config.toml
moe_layers = [0, 1, 2, 3, 4, 5, 6, 7, 8, 9, 10, 11, 12, 13, 14, 15, 16, 17, 18, 19]
routed_scale = 1.0
balance_loss = 0.00023
balance_bias = true
norm_eps = 1e-05
rope_fraction = 1.0
parallel_block = false
init_std_o = 0.0361
optimizer = "adamw"
learning_rate = 0.00218
beta2 = 0.95
weight_decay = 0.16
max_grad_norm = 0.5
schedule = "wsd"
max_seq_len = 512
Below are experts of layer 8 (counted from 0) of a mixture-of-experts language model. Rows are named router (the router's row for the expert), gate (a neuron's input weights, with its number), up (a neuron's input weights, with its number), down (a neuron's output weights, with its number) and show model dimensions 0-191. Each number is 128 + 32 x the weight over its row's rms, rounded and kept within 0 to 255. Numbers have three digits each.
Before each expert's rows: "comes after" lists some tokens at least twice as common just before its tokens as in all text; "comes before" lists some tokens at least twice as common just after its tokens as in all text. This comes from a sample of Wikipedia text that the model never trained on. Tokens count by the router's weight.

# expert 26
comes after: " ", "1", "2", ".", "3", "4"
comes before: "9", "0", " |", ".", "8", "6"
router:138102101127140140176128128089106148135162110098134122117172161091143138125131124096138179097114106159153058162077097166089118153158149136088095125137158096110131127119062197145177182143170128189120154151199142114164128072138164097093146210150174084144135090165144128105102125205095126134117086084152174097130142155196124154148157125110144141147120120145090117144125141127164125123128076188162130130159121159173121146144140102130137096134159135115130067139129188126141162114204106160222110159123188132115128081131120152166132183087092129088125095144191125169105154109069204078
gate0:180132211154100171123142174108115137115134142151079125131102131095133144122136162088135158032111114147175042168087160105068140149138139115141096100151100131137054117152174155163151117120117167116131167156127099081131119143077144141132140109065121101137171068159112137178110128163139141140171140097150161135088170094153123171067130128151130121160156138079121096134172112165069139129086093115197110158122101162169161105170120095164140078099135158093089073129129159129145129143146098129170162135056191153103139095164098141158094103163091116149155162108167152208106087122067159104
up0:183140168108111175113144162121156115135193152163052142055150108144119101053150162099165230090145136147170085133119114114103141170135087145129162125081108121098092124175138128092118181164118139156140162141072116120125165136109152146108117157143139038110126110165104111090102115161127144141174163156162104080121133041107153162125125139125096178125117128114169083135170073164107103164129107097117139142148118147129136105130128072169105053132144097154072075117105199117154138135147075166190127203098114175117113123167101151131126069169152107116117119109155180169127109155125140154
down0:149165136147130036137177134130150137135161123061098144174113157147128163130143104135129141151124127175089172163127141162179065129175095069153080130130162174187071156121118099155139088192155159122167116195122130139180224130126115117163105150121149067160121103144156139136116170120109138132098185114160128145131140137063181143150133137084104084130121190099152171144163147079091134123171113156122154159127103140082153117111141117128136158151117138095124105035096131052200169127154081135094096171092117083085122090177155147083115125075103127139138144153112106144103123186118125141
gate1:124127149063053122140130140154151102109122067143122146131111080104085144137162142150141167138156193123152120124094044122139140148145108079087095159154144136135077132137109176137110132143137124108059079173147099134134088144101122074149094173152183127166076202086154124112076080167108075143086124079102173173094061120156134144186184115142116148113099135180131170100194162106128156111185114097154138101147128155123117146148123113142104171159137166137159080122075172109142099167120115186142183065084155136137126096137100148132089116167106171129137113128120070141139058186150110157
up1:122137230181122136152175186114066152200104123118168138132106123145110087166130090146120090144139114190142139122106163164100126083141140159189149080147117099115101129137159077150108144118151136137110154128165141159103121093165150096142117099107092128113077121164073098120127121116062128071146093129146089095133119121126159108178138135073116135172106158125144065131132083105115092178116167160077139088161132061086123107135160081124107140158088076136096119205143161087138152200144068095106088122213024135138109120119155171130131131113132131149138162144128152121139132106129208123
down1:186167110115154166114120094164152144128172164153173109152126127194149104183130106117119161109062082099074078181117125128133176125149111127122206129174088187186171161126090139116092057104111115107172120113123140160160147134116196194182113099197141154116148158150117082137136157124130136177101053156177126151164111158145106149132157136124164150055148097155166142130117080074124139147132062090112133108072124169114118167100123115100123122109119115169137134068129069136128149098163154079148093132085133070115113130085129126108181091169118086093164097170159146133162125116154118167
gate2:141148172131135134167125123132143141157099192149081082108164158113130168116097135135132149089173116178212147164161118154110148187100176169191126156116123130095073119112138127130144210126132109164066146136097121081174081100145185094140130170181138138168146126090115116189159119176189164113063162183102093082144183134112107138141133089161165149135174124121137150131162118137136121140140096089130128197165131155087177096131109122109080100109148133079119146087096194051132109114135174133195112131092136121178130126121156094170099139147110114109100155091141141151092165166149096052
up2:089072186141156151153126110077172144119138179129147092134186208136148119118075104111101124122159128129164120167151163134090143130146131143147131142074145148147100152080094132119123160118104084143113179177124135092130126149151170073101159120178144109138147153097142127164074114165172137141161150141131100088212126136132110109158157101113163112110166131178088153120199132204181168158086143113152124170108183204114143085066143138083142092087107156054161126133105148096116145153099144086169109148165148111182134110075158118136170128145108095100114175137128115151095224113083120066
down2:105152120174213120086133092117144095159127106166103175128101139068108112068132146106097165100170171117159123184123157143071113115185180112078124122132126125138095079112138165120129154165116135128083155164121118099117148150054094151146142094099103102070170156119092121153126160074161124108148151137136123165071073111125091194139173158073109137086203118111194144073136146128059101132122113137164141087121142113155153058117131151112091121125104129035144102105120092127120091144083144109119108114125185108147153163171177107121134091136195181136142154114115151219112134136092149141
gate3:128126110207092109161096160133149193161128111066116119178106107164105157091101107092175212143171129126088167127153128185101107135085141157175108118102124101143186135132117129136111159114128081113075141110149124181135139146102173144103120108097162128123070158186153126139111147084094143061127086153062141147102093102120094131158120102154126173149111076109128108105170114076136174127156071136187132067128146138138174151107132125127153124138123043075125151222147137096160095122147123112119119114140153084103108092181090121138154123131125122076149085221157108157087147085177145088
up3:123128113146130141105116119105089114117150114182165122104128174132169088207139074149100019139046109084148052143116162091119138121135123125092148138101143125111127143089087115145115059119067191095176091132100085111083128103174067091124134127170121127108135105102096158100173116139123143192139172083169152121176134176119144105094124180081098083132074179155115167160120199137150058111131189166120130117133117082103092100156151107138128117091142152129122146074120127118070121144113153143118130154097112173129160131095125131100077115106146158166086150129077173109149144183067146139
down3:122145086118139203085063165138152120161077122078182133163138138148188037101112100081135162161140172149102177164039127111125128149156147121117193098132081137091101102157141169055133128095108169083128134132109108068123135130157180077126038130136116112108124143151155118100136108167165090106119082127156140132127159121050154103100158152161113157138116157149106145183188162131096189144171197107152128108144130168148153179085117124155167110104070092148121115123151126108141072124128112108152116186112094128093099120180090104167161146123164120136143157144154129141090143175109120106
gate4:139080091120158131109122177106098096141130112115117132123194163139087103197144113074108175158110108157104109096116150093081167148128160139112128126138082132121068085146121078124105154133149104143076144142142172097135113078161159148065171127135142132118128190110119110112176103168074169191098158129127174049183170127106086091092137098139128126197115135172073114135175120156156114140091128104096151106152125186149129132144112084138172123152130077152137152087078197138145116122169120091158078096099106089065096160126196147147182159185092128095148179064105077141138109104088130142
up4:096120145066130122113172147123153069155162162120143089128145159103130158122111136108138139168176106072130089156201156167107139082132129161104122143098147105102070090114139169147153165134092123132045121164080137126155145175121095082095160099121136136153165123103120128147123090156116192192141150174126183108216171125137156131144133149218143161148123089141127123116248123195149203126133146110116101179152120142120130131106098150140118144143139111134118134146086119121117134149177118122186148129152218119118144098117163083160113175125081106137173194132131072145149158090120130185
down4:161120121129149169141120066128149187131148078132121113088094093112126126160042114128107178089129159096068112102103115057114131178104133072132148091100093140130148094117107103070163071164095144100156117078143145123133162135044104185106181157072138114067127142110097085154145163078157134161167136081134220170134098134098080149100084184144138154120170158120143098084079151144110138120134129107117100141111118156113124143165146123199090157101204147123131125104150103206168131084101159095127086091126125100089149162139100096137141108135152170090170098120094152160154131153161116154
gate5:098130123082128129159086058112166128107137123073150095134155126140143144092127158078137148109129081119124136143052082100099094142099123160127147182133145154096140134093129100157094094110183093136079103110098120152168124168124128163155173074110177132109100121069099100210144122127167142113090110091120186151129155159158154142139129177191108075156131150083147164115139157104101138144108105194106086143110157150114130068134156156119128157088217093110137139185137127171085114169142128050166172110109127062189100155068129162184124148077118103135146127123185146134122142066171140185
up5:087154130103116135142078106099127136127109156089145127120124112172166157116068108094113140118160097115094147140069116115083156125096168092126106157114098186125134149125160071189137115136151150119143124104133152136139127185153163070169151046121120152124108087131147067190139114128196115108078159096124126114136130134177101129074178127117139089135162134111191124123057150130143216133189106189105111099178108138147133162166127137177147140099148137076097128173184165092150127090141161125112065108100129036142069136127131169130133191109138084066114064102159137127144115059106116145
down5:188126071100164155124094173141121151039129141173138123083156144087132121132155127164098196146168073166182083088113112141093172147144126177085150062164147103179144124105126105099134117159121139071148115152085122128194093079119092139174187091115171148144124139061105107199147151139151148118110148127076132138132108128138104166128144108118160121126105094093073094118111127153141098073174128143168104106129142129049100132133197124096154053137154120122074097118065115147148226177151127146061151123147113078129134175149131134144124178151115156129141102089139124084143116127148125121
gate6:167165137115148132130166187123119151103107107173158163101107094082138179096139157134081163120105118138175147171096131136207147188110067136138161114161089156135158156158106152149145146124169097140107123132102104143171120161124136190166088200157103195073137039073143105141126091122184101130149091127074196145100099141103110125125133130169107037149113080087086094157103131080124097135112116116144136131145101148176184162148148102159147116117127079124051123110122179120113164133075175152120122195140207120164088072145107111166161125135157115156142144112149151095128147110150100122
up6:147170153115108102118119109069146097088115132126162139087094121132132146117166166125164085122112098126097125128123118148117122162103062082096137143141107069156132125132157153145092182147126159112101114140116140149097094133095129144097136130136199076178092131150167120129130190057201101118115127116172140153174177118098180150170155123173120054144255156088067110152080196118094134095153125170119159133093099133144129131113106078099080151119140103136123070108101165144146106122113154191096110091154131122085120132116160167116067152113142136095077078128168117126091101139102124204
down6:172144190131103059146162099181097072160110129123157144114190147154190086114099123100102126101128126094167123190140097122090152127116110123132180059152149182166065081153208099174099112063104175148155110106133094109064134141122118119151128137100119138129132129079142067112136173107157197145159206071121117106121134121088126163085160148083146110175131177101132165125143125126121136172111206142152151108111072132128139122115062085135103117121138159118123125080110144144116064129151083094147107087163103079083166152193173091134141139152132135103133102123102152139099064130114119111
gate7:103133126081165172189085144118114078099082082157095125119126128127129133169135152110157142171182175188140148098138158125130116091173131141103110115163155124093063104091130162097143146138120098151091161092116130050132131100101147081136124103136081187168187132119133119134138076175139134169098100114162091099130171071160132126140132100203182072106136111123064112085159107095125149061085108169173125160149140078145165078159108122144176159101114161107147094070149121126135080113164100142145142102198153139141116096113116129129073187124103134111121227067106098118065134129115147163
up7:187061143144191117118058130123144135103109087126080127123163041145116165180081104092162078143104065149120115092206116078119116131097127162135152131136121121069114107145112137097129149134088101134081163114133120057113117118139095092152065099161120166166181097140134140170174104201156168151174096166138169105107089113105151157130103119150123079100114108119101105148123140111160143049138119193135115150152118100121154117138112111112090106065102127072178089058135105122116116065154177127112093127173153104119147124101188133090116168094166150128119168138158088123079140132065107132
down7:119172158180116136117110102137136066112155163111126138118099104132113091147203102073112137090153086081156096127099112165093147158098109086089083117068160126156089150147134109055157104141143113104107137102089110162117161155079115155082122144133124172160111122154102142137123114111149099051110204132093130105144129122177154134188119205145134120135213060152225163142143045166073102151057146059123140103176103138146152116127090109165114106094151125101166134097125141115136106122078151131092085136162106154116157137133161110154130108175117157182124162105118180168120159086122107129
gate8:109191152134146119103099097155167092118099119108166111169102148101125195138182076145145179147089103108142157157099138174153161086130131177151098123140129119178160129123115136147170087167126143160102111056125145142081092165127143136126113107083143165071160144097140186071146057127087145147159104103131176098119129086100123101156144112166178098161111098151062138106175172136148143090116090109127141156142126105097126203142140148139151121109115147134123141114137138207125137125124219112157053079126150149070150109114172133121094150068084153127152179087111112131038195184144121096
up8:147132115199191134134128108133096130132125106097154104139127165232094171131102130104143092120132134171182108153146134187117178128097112179166171121175086087181141101115127120110095162163119108127093187093153124143117126127135155104186116118126162142130185071170137096101126107199118133120147121123175162112149158081167117109109067127093114142095074072124132184124135088135146133090123119125122088129180106127118149114068116127120127113090149155107146145076154108101116112167244153170080073174132162156166115168100090104131072093069094137120124077167118115081093138156115120068
down8:171117147158133138138146170176125105166184116135083120140095116091113086118124154131182125101126115126138176128113069126126141145111163111123166170148161175173114172121103176080117134145092089118073164215157120094094178076086156136170146076148164093162100125111134123088165139036100109065087109052109134157106068044134086128137162111090080171047172107151110144164131091155130115101084157113143184148155133143133140162148116122121066116126099105098117105079114150094088147108099136104120075174097175114121181131142156140139160104116164146115137178165137116117158143181099107104
gate9:128137178124075145123156119114170105152169093103120183150120193128131135118119090139102210128146090149147121118115094200103180154142135147191131131069116106117066153159171173136144161114110049157125143203123141124194069079137142111148139199110121081130130133107106132107127151170145113124124165127106164136172136099187124131097049107148118107125156118152058120114126124164192114103078127125134131173148104202179105114141097145173137124106158170128054175164125172050071148087117130111154143135095126183125123123145076123123079141150098119135106137135150155181085146089096123141
up9:130154161096110139152137069125198058152154145121112153147132154086163166144150159095092201136121065155166128144072119134106168129130161145150116119115092139137088126101196167117149148153140081139105117121093150073153076129110161127134118181097135111135122170065134101133153122188152093122100125192119168144176148114187073127122094143188138113095181112157116128079136096147138105115137102122089111127091027129111122115146096102157096096086146139146054149133096163064052153080157130152101158147068160199162094109161070133105082161147105170121144126086135098154156134102131106152
down9:130135065122114072114119160156146141092103117078131096073166143134072121114153118113155173092110153123074129169090166149107113124053141176131080110179144163145137119007119125177102091182157180105096140140167117106163132118115095144146151141124154064111158119136086116136143160179132045151084124132115142209098144110154131065141149155110125100097130116157178121137154136107122084145126188132187147071094124049156080108140092134125125145154119173161107105138081116087062136103154112169081148139179108128132063097170159132136161140082173102107107146116116128130139114122094152089
gate10:069127108078138137144119119176184097131200140166121146147152149137092131117146075125104118131152159147156067166075107145111097108150111134115159111153166141198139111149147109141192097136138177085077122150151088099136097135151136060086192046101190139129175070094137158168096100111147145150131111124132086168143142133126108092147146108120124118104116193097091163151143119097104147077122127121140045148141087125085122145047131170091100098108160136055143138179118083133119158057091067110158144114114108150150147165110094181140101148133094161097138132115147208095150176161113151113
up10:066143057104156154175098080183176089110167157161111087167124152089115109109144103126135134133127146177126075176087147094145093145136147103094106134141153119158121091132127070115198113135170192119123119169133134103135152158133128051087186051118177144126137099118141147167091113115162159161118094075162076158152165131110082129138136105116138092089152213102130131110155130116123140100098107163131080129115113118067110141117106164081113116117116126068135151161091128147127106095057108168166121113096138181131090135122085193141099105166063173109159155074104162074178152168104170119
down10:071123135092144146122089131147095146066137121155075163163142103152097155128111129218118156108106078101173123145123168155151048129138116155127111130133094192173124115139181172146103098170149085145132156164150128109184143163160168109212154164104043119108123077172166161154111148118109108072132153131094100169179144166121156136170128115144128130104079131113098127157092169130098139177108124139123139116104199137082131114147168074170123119145107111129154123095151025179146139137120115085105154145091216066095102130130097126122142120143097150179120121144130060135094124082149103161
gate11:146122129160125138148137124116087084176111143174093123054154144092081130119151155167124143120128164180088180077123168122109099131127164144122154125138135099111073165108112125120134165128148129163122113146145092101163148060102082158094159166121109117145171167111146072130140123170216134162098200106126130053113156122105141142161103137169092121133199203083074120180154109191104166144151146106077146160189086150153066128124092124161082087125145134109112135086115158149150103036126087175158130122116086159135120114184126159108155105090168108119154169124083165123086106109117065110
up11:126145092083092127153109150146119083110112120156172124174104132126157094142126047119099077168080056137162121171101112064163106100155093152189141141141140156152118138131109135163153106115117132151164155079110144117085085189133176127179108115133129154073160094137145136178168131129047130144116080208130162176127153156150128118100103061119129135083103067129178125092045123089141147116102160173107086126080155155105145115146097159100145117118136169123141117154135098088037103146118160135071134130093136134169147116130132084141135113131083140122141060104170180113171163138135219130
down11:144122140116098141126064135107148170068089180156076164108137127101109081126136176162108095178084126101086085175131161160086119105097088175099163111105162098155149133133126178191127155067160159147164098095093108063130171085173092172107137150098169085168115126125163160119139087147124137125080116107125084134133200184125133121163186142093110144199091143143070156133099060149128101030074147131139128091145114123126097207162123156108122096107159104161138129097161192164174156145136168092165180161127138130146125146144122140096098104110159136112126112087098133165163109143125148109
gate12:118123147072108093114085152125163068063100108117125156203122129097106128198113167136135117145111060122107078138141198095143178142142156125116176060153095111190183071138084156092113149136095121139110060114112109132122148106130108121076106114161197162157120089181143126113153100152160165102085100104159106153124100149122079094112175146156121131092135114076167117104141149095086144087177100104125158151069121129132082132164165204138079110102103094134079125106151112119118129083104147149132108134094159137059146120127145117133157166068092133048186135101116192148105113090104105149
up12:163138138197105162079193113157095149180168130089151094054164082125096137080176087096103092134176184171116185129127134164112163076108132160133102120076152133093119109183135128180130116115141140145151167080176105133135143145133157162150139141150086103157112109111124137126155140073088131105173132146132144112131189161105164144190123108083107119145088152141133125151132151153181102151090140174100146076166170113091086130097132059120184189188119149154139176090103166139178151210118135087094076107147105152137094187101174118133099121187136094187107114132144111120113132171166136121
down12:156166138134146141140041095088103087139138139118153086133085077096122136157116131101129137149105055153140107142085107101201132132119106091056174197157143182147127149106057156154131147126157048181117153140140073120111140075132135158159124143132147093139158095113102131121159134115125103162128167110168104074077156134141143125102103145152188123131147133098160159126221176104154128097110126126125106114183139101201132066096180204087178107165094144146116185131103174125142121121133114139192167182136138131115108093110143140078098091089132115114110191139125089130160147128079096083
gate13:127102126149127084174134170147098162150138177147125109174123183150111114130110143151121185163130104113121094163105136157167184138152141154169136116131184103109107145118113137085133118122146148161146140180153130144161140132153092082099168082118179074125146110181152143179199105167150105167123090184111135096064199126130107149090113127109165124163149127175134109138149145113185136154117077133132104139145112172137157140094207129113073130162095145091165162155157151101140123184126128157224142160142169060147080099132140088165186129087160092119146129213118132181108209167075114097
up13:119097119143100101186133135112139109127100155132096094158106183142146181154078133113159181150120092145121102149123126126174179146159152150195125131113159117093105141096149131132139097161126133145118121162107149091144164130126156065143151039134157097158176126185172130162160110158168125147106096171096142076032196118181100156102122162160182129160151129177140114102147136082144157192120058120094078128157128126119148164144191140102052133130124161116179215098165132103138121161131110179155150134096150081161076102157079134186142123141148105107142119147106109152141159153067119063
down13:186177106153127090119162149129151099127121108177126160160115061144102111167112148170113140127111111118146150185108138135119164150227162124099123153132084116104092159137156152123197171110177133179136108108176133137136152148096153106143147176116130141060085190163146107079103149117139152120108115115160112105129136124111142180124102119095060042092166114105147033091125139162071131166085138160128187140125114095105145070081155135106123112122108138063123130041138130114107111143147152115044121142151097124130114118111192116120132042139206109098151083122153094139117101094119128143
gate14:131135097091115090165133134140113130123115092082076125153073149072135082174132115159088163062091127100165104126072138084118109183165077205095129129088109092171166100090134152134162094094190098154076118102169138113099149144128132123160155186122118174100184093113113127159153162117139111169149124157165109107178166195109121124158163139128119053175102153112147115114137133085094121121148096166139196161065102105165093098164121152127137088132136171144105074083144169077090176159167091180155139093144149146128181078069136130152143132069150130155095134126097157153112084124146077145
up14:114156105098145116144146128088116093127134115071111106135071133091152108156135124158097123046130161129140128169099109117104134151185057120072136126139094113142138124067138119101163096132183129185092110141178139133122125075161151139187164207068143166125166115119067100161101175127107127163137126196147089140134139135148118155135161149148143041195097145136157114086159074125112084143158107143108184124046111124164128102172112136129123094143137181120123050101121154138151146156162081171147179117140177162138103102080165111192146110090173135167120117090104123110121051150107134177
down14:141115147166122087148131083135090114118083073137103123156111145029149179141153132154159118076152148092119114133140146129096118093080136140191095096127124148099159101102177171136148082120147098130094096118142209124072168099160153141123088118091152130104121144112168115159037107111106140090145107101088104180123087124096093119169142196097139153052118161099107134189114102156129100129088085146108125091094151071107135104135059137118047125102163110128096111084097225086133132169118057171056143101148114149157124135150183125137138129174128125140125139103151175131135145135093137101
gate15:151160082075148136124087158130156086140111201134167196201156168073099127127145102137130194138137176128144083162085103149123119105111154129151193140162130120125093126119096127099160158154090080156080090181126121211143093141102108097112093110141186145113122158071173166083147131124138121103093120146100126110183168088149145132100151200123151149117144085138117125111157115112078165094130082062173108119124110142177132142128111178112114136100113109140145077131109130098160128093111122149221146116111236124132146155166141144158137165080118108130142147175128071179146126173067121135
up15:098132123136083173121067101125095156143075168126132147146151129091121127132088105126125151136121114099161106150176055160112125142137114130166139141163104151102070147060143114107125097120082101137089115158093105151129101181137089101159126146133190147165154157071186169171135139120146062108101135149148151115117112077145095128144142178153115091112162043143077124111158100156136068081139159111236069162123111196119160145129126119119102109117134167129139129113122173106126167106093095140126125173036191146144147137130134084211130180088073150126107109134137103153122163146059109076
down15:072114143176186077109166112161128077098133141171113124108155084164126168140128153128166132151201107137188153073130147161131109140131147126079084104129184091102097133093090141137096147118115133106152154117141092104078108119117093128108167094152098148126133192091097144101099132100105080092115073102163133178110136125127126131155145109101084089130126136158091140107101134156091149107106146123156158040139165087108110053135115124090188082131096087105066112106145154170168079206070162083098089123150122086167128164067247122121159104154114125145127182153113131088144124135106114105
gate16:185122150077104161128126085130131078119089158142124161085105128135166174153135196125130150074080121128122100167156130089126104109112098119116135132092179177115108134129087209130140136141129131124140128170130133078174091056136170095162178163155123159153188134052106092207122134178195084098096108156104145121180168111174120128137151096163155122156090166160111104149163127103104180124089125168085112167166154106125127166147087068097087136078112135096078149133147162103139126106181121116161124112100202163121104070132070103150090161117121106161130064086155100140120119074158141113
up16:133112077118138090131137196152134188124159144212085134086115107128165153122085150049115133103167117154156138150199163108103072099166121147137091142151134088162152070144114099131140149120093198100105107131090152115105131060119098197085172043102098126100183117127119129112155139172156131141108148135086060146111136085107124080128092216166136132105104186145162108120172102123102134137120120138161115159169144075136127117100122139126191147105171146126126165142143074156116077152102113109128166134122155049133136114112104104160071131156148095079173139199107169156108129112128088152
down16:177159115119107157117085152124095131119163156126186113225118076142085104106140115183102087117092098092133083098113128119095128123092114119096121114139146133164108140096116123131185047131151084083127176139141121128172161136189128038213163110138117148076166156117086151144178103142153090199141144151035114152146113127112142100165084138179125159146110134131138111143156099122094114157061099083139067085086139119107114130145151109100165090138205112117151077104117150054162120092087125139153127149123102102163165155158117104175090096120129072139181123125118151108126172132099118106
gate17:135097179120150152100104135137107119134181073070145131158139147111133176162132103120150147114131113138076141139095108112141137088144148111117159134121151161085136128156132104094108110164109124112112150119142119173114124184181127025112139155169115102131096165067103122153123108194102111140088136150133174154205128073138153117151097158112144122149056120135153117164136109124160247148139152131104067118148114198096107149096109149151097153182127077136092182183117159124094159102199082139150152107079110046175066096138180153130082137149112112104121066125170133128116087150186147120
up17:134132162100110166119153132123124079163107115067149125157082149093101085129110090147096133166088071181082115142072068150139144122125150081076116139156126143108150162118138090115152086121113172109120112099117158174146058134187134083146086152123123123117113164093127101111135126118118144108176116120096044155155118115136089094151148103141147101175084140135153147127167170117101189162109146186096120155078085112155067144161151109162134151183097134148138188144137149184102191125158115167147125047100046167173101137155117218119117131174087158080123123148113084126162084174148178137
down17:146141127111184117168133096114156132139085117157133098170154089164179141173073116106153142175145109152152115143161199093146139163137147109141222179116106133141166173151102159151118111084154089071124078152140144073167191085085180160146158114117130103097119112103153094142146158114145129113128076102193164115094116091116135133139137113111125145111119128127132107066142154145161091073159111107205098118170144117111105145090117093142167158109087215151062097107142187172153199171119109097101081111120138117083121122127118110142149191154083096120094138161119111184088121163144182195
gate18:164131114185116109115157108134149131087135161136164168057151106192181153090116112129131152115110156168103123158157156074117136111110073107098133127127151122141139121099087146119101194157141148148112177070118156132120137071132123170110162192140211130113110118115112126112109112109125154147148137142104108132123128133107128042129124097184134149091102154144130156135125132127067086083096042148108146165127107118104159074166111112078108115118165138168147118143156154148145105135127138065243136081102115081140088138076165111120124203140108138083149157083094097236130172100132138197
up18:128099149142140120114088139137164111150128154132112163100120131149171145126145119125179140123116142152146079170111104053100128139168094112101092106118091098092141132103061108115116161125155153147150156131106138091158136055098135127112147125129172160067136142085076084106146108117187158187095141115094110114159186129100105106076132110092201094112073170140097155113140092134098183100099084141126121143126126097127149175115121100085081120130123168121157144127131193140149100093079125110250101079100087104155094106158149112131158182181118148110167124064087128195115170138099137240
down18:064089061044105159146086171138128111138120146131163080075126135103141141105137109130146124174174088157123137141207162111156126153145087145112089147073115149117090082067125102152147057159108121141112123140124150150131186167123099117113130083050138110111057104100144155181141077107079092145204124140137085124120107119063124123089098147171130097157097140104089176115123117127160141134158096108113150111180127123056146073119137153182158070103147112126158104082225125118150119063095146162143125136116059148088162110103108133095115116146146143116139119125098117103102132177185119133
gate19:215176128085106127092092145130160108135146109099109184112132106091128215167119105141154137173079159133148080123147123106130147127122102132091126113139156164116114116166190109128156104140103125115128149134129138105167098127128090075100126115090145152155149098153157149058091132109146141109175125101179139121107143122162151148171130000169149156123126120122120116125158109130102181054127068133163130167137132084098147157132098142127183111083147121102102108159173124132146113097152090156223104147121118134089087105167118249126088174128083126146144136099169112140096161121038143148
up19:172131139190157104171143166160123116128125142106097174116104131136161171128074098148152085152111148162155088157134090141136167110155143173090139112073182152121218125143159129099122129175071098105097166167110111111150135140094102076108149148145123147149178124155199156099091156119170100142154099120088131092097102157104115158127084161130152149128156118151120143111101094100136182089142091058139117111216175113131159141133104100133143115094110188107099148141092082049128110151179185135196146110135152036142104181130140146101041126187111138103130143123152146132107138187123112068
down19:102121198133095146095171084162120074175172156098123229133073120103189145144121146169075098083164107115133208185149115163127072117083107128102166158167151136186056110113092115145107122165140119128114092141137109117125163208071172078126108128143085097109105112147109119143144078083140129129157169087142086099174159069088143096113160104141091148178147157162131161164135098135152106166099132100071092130199114112158136188108078111101114100123168154146137133093141141131145148090108148155137101119080131095107149119121142087159099128151137099150201143126148151114120096106149074099
gate20:142138096128144093121130142069121177118163107166179142167115144182142091135142132130107154131082129134100119136093135148153134150064149115164141182055185127174107162107070175110179133104087095112189077202137077102135134124118140146167102115151208114129113126099103128150077100100186124171137062101163140162123130164125112112114053165119170146100158108155110122146126110079149166129111122123096062169171131117148156146101126096139102156112135098095122047171120154156147082129084087163133113176153222131120159119112142076111125080124110149161174116160060116114135184118086079112
up20:102174138125133126116112156184120081123077169068138116072128106108122154166119136167136100119138093182195125107150179080104143147088141204119105145170082118094132109124194103150093108149139113103102162061164172117105148111155127083159177141095116124133109114124158164122106131139099167106132137178146132068167121065108153142127103102076102146094119125050134176133137138143147150092120123151156184094179133157073110087088144151115121123102104133115153133101152124094079202181209188123091136122131067163105142086090113115113112140045145100159139088137068144075127135123151191095
down20:109106113160110129159192164070068161211171094104132173120167189089144107145165140140183137136107176143097084106138162175161125119136076071166166119114087151156116120070098183117125148176127110121118104177123102150188159096112193166146062081126140112161127152099150129176135120132198122102169100152061159135119151096129117072105103175117185170137124087127112055146140157133157120122136120082128089157132098141139085137149072150136120121098100105145114118156067130123126107111124108141193114081126140085086139059175121133114128173094125167063135107077126160141159115094138109161
gate21:134174102057114116154086109114099154072149101081154152146110050164186169168143134150101106226123129141169100108097136169139159106194151159106138103183061180179147111133132140164106177158137083179138091134158176147170062109096175145148180099124139160130137095128097122157120107123130101143147137128148179145098089149102123144131123063135126114168087124108114119130171128134117161174140041132110167159120165132181174107127078125142110159116151107107079151119154150132151089093102142052155168162150082115128117146107099200135163163167074102155130154097113105147124157094080108138
up21:129147054070073107118087147111107076064091145113156131133151049134138159171166151174153129190120169157124112135099120138126158148188155151076101098156090181099116082111146129156153173147157079148093118149141167182195099117138164105164170156157148133142116159161120123132129088127121099117134130136160195153127138163140143156133148076146163103158134155077082114116159115122105213173103071144099130122140143142108154148154079136096076172122141086101124128149107141139177086087133190112147136137157093146128080080148127217139121145162065124170158135067104075103097162130075121115
down21:098111126097152114090167122082122098102036128121161194137149119116106118124143161136129146120076086156116088119159083072112127073120101170085178104107160138159111121151139111110164110089141159177072146067129143088120170179121132134119108129126132074074122110132106108171086096170151179065129123057140158148140053119161094152099148096128127157178143094120094105123052126098092138068128137140111141134160164122091161144167124167112102115104112120222175154146145081171160143103117093115117176131164138093096141176119148088111189149155204199158152167140158085149121130103126105144
gate22:111124091102054106124068129127175138142101142115164082154106099114146172082090076134132144194152110173121072170095167123143122131118123159138093162112097208134198145144149119152157154120163090103134085103130131103168155169119160141128095119092139156175124131141144124124182086124122146115116090090145160136089072141090105076123139145103147194121153145082160128109111105135115176098153087174156070117074136168092112176125078128078082152139160148093174185104115126074158193170112131097115076162093101176122114150102107196118123127131096129122137148157126226189128133072118161152
up22:082159176143082106157151119055105078166164094108138121062138095153103179148122147132121194156212150163067124107089184206143139122113137126095160161151150118114160132092092151122079113158125122122042166098182170117118098155124149089092074154139140095101148136086209155115119165199088137090090089164042084159148151113101125127125148116134128177074163110084148108108159179181142134139157144154144120142147176134155106145093119133151117135113087100155125120117125107144145160139118097122135101076130139079129139133103101094135107146087065159148127068149104121155149081165174137110
down22:078088165191123164152123126146063067121131096122088104135136115175095131131140106107135102097098130120100116118205094092163205106134089069127116198164147116056160143118167102147118098092118122133124143134122108071087139086154088121091165156132154154126141138094170109116148175147107124150105176158160070103117115148148130154128122104116058061064060095134075153181086148143166110104069120144144081137098103100097144100070128091121065147161169167111122151165142097115088200101160159146150173121107117133115123129114133136102149089155167141101144131108078109135067168129055152111
gate23:156148156146141126116079131161130146101102145158084129134087170106168103146105103177066143113080107143168113138163108084122154133120117176175125160119160165154163145131110171157184170142121129066089128095141146115093126116117098192105117130145112164096195107064155120104186108197165138110141158089118195114151185134172097139103154122141175133135131052146075110133159140140164182120159099115089125172182094163132161128104147134123115123073123087072105116094082131120081131121142146090166114131116208117081160155137148109165053156076106048130201133104108129157155173149082158132
up23:147117155126120108142130174087132105111163094113116148168119168094078130110165179084137151137091090118105183118157140150135063132091127105095130121144155119088104167074177148156097037154162125096124129157102140152171129178125125109182085123095162123131141118151164152170199099145111108123162125114111144200092136100120160110109192169155095058114118161174139160110163159192055154131144201128163101140040140091176096161124138133102181119096110121135112172130125114175150096126126109121109161105057150174175142091134099106135134129103088201131119164152208091133141127103089150109
down23:121102130170145116100101077103163115173171083214145094107207105092057139097109109128123152114188161125093101093138130129135164075106074140125081089091164098082127186071123154122155107111160052175116081153098131132114049111105170130162139104146096140137157130121120184110133081165102140146110070141113132100120128087084098130116109134144116118088077107074098129122150115150196142163118168089147105119146129094168153092101104165076113116107143123164067131151179110127089103099083094137155085129149130124083146073149063091086161117154134152154152139075103145113171146082144078106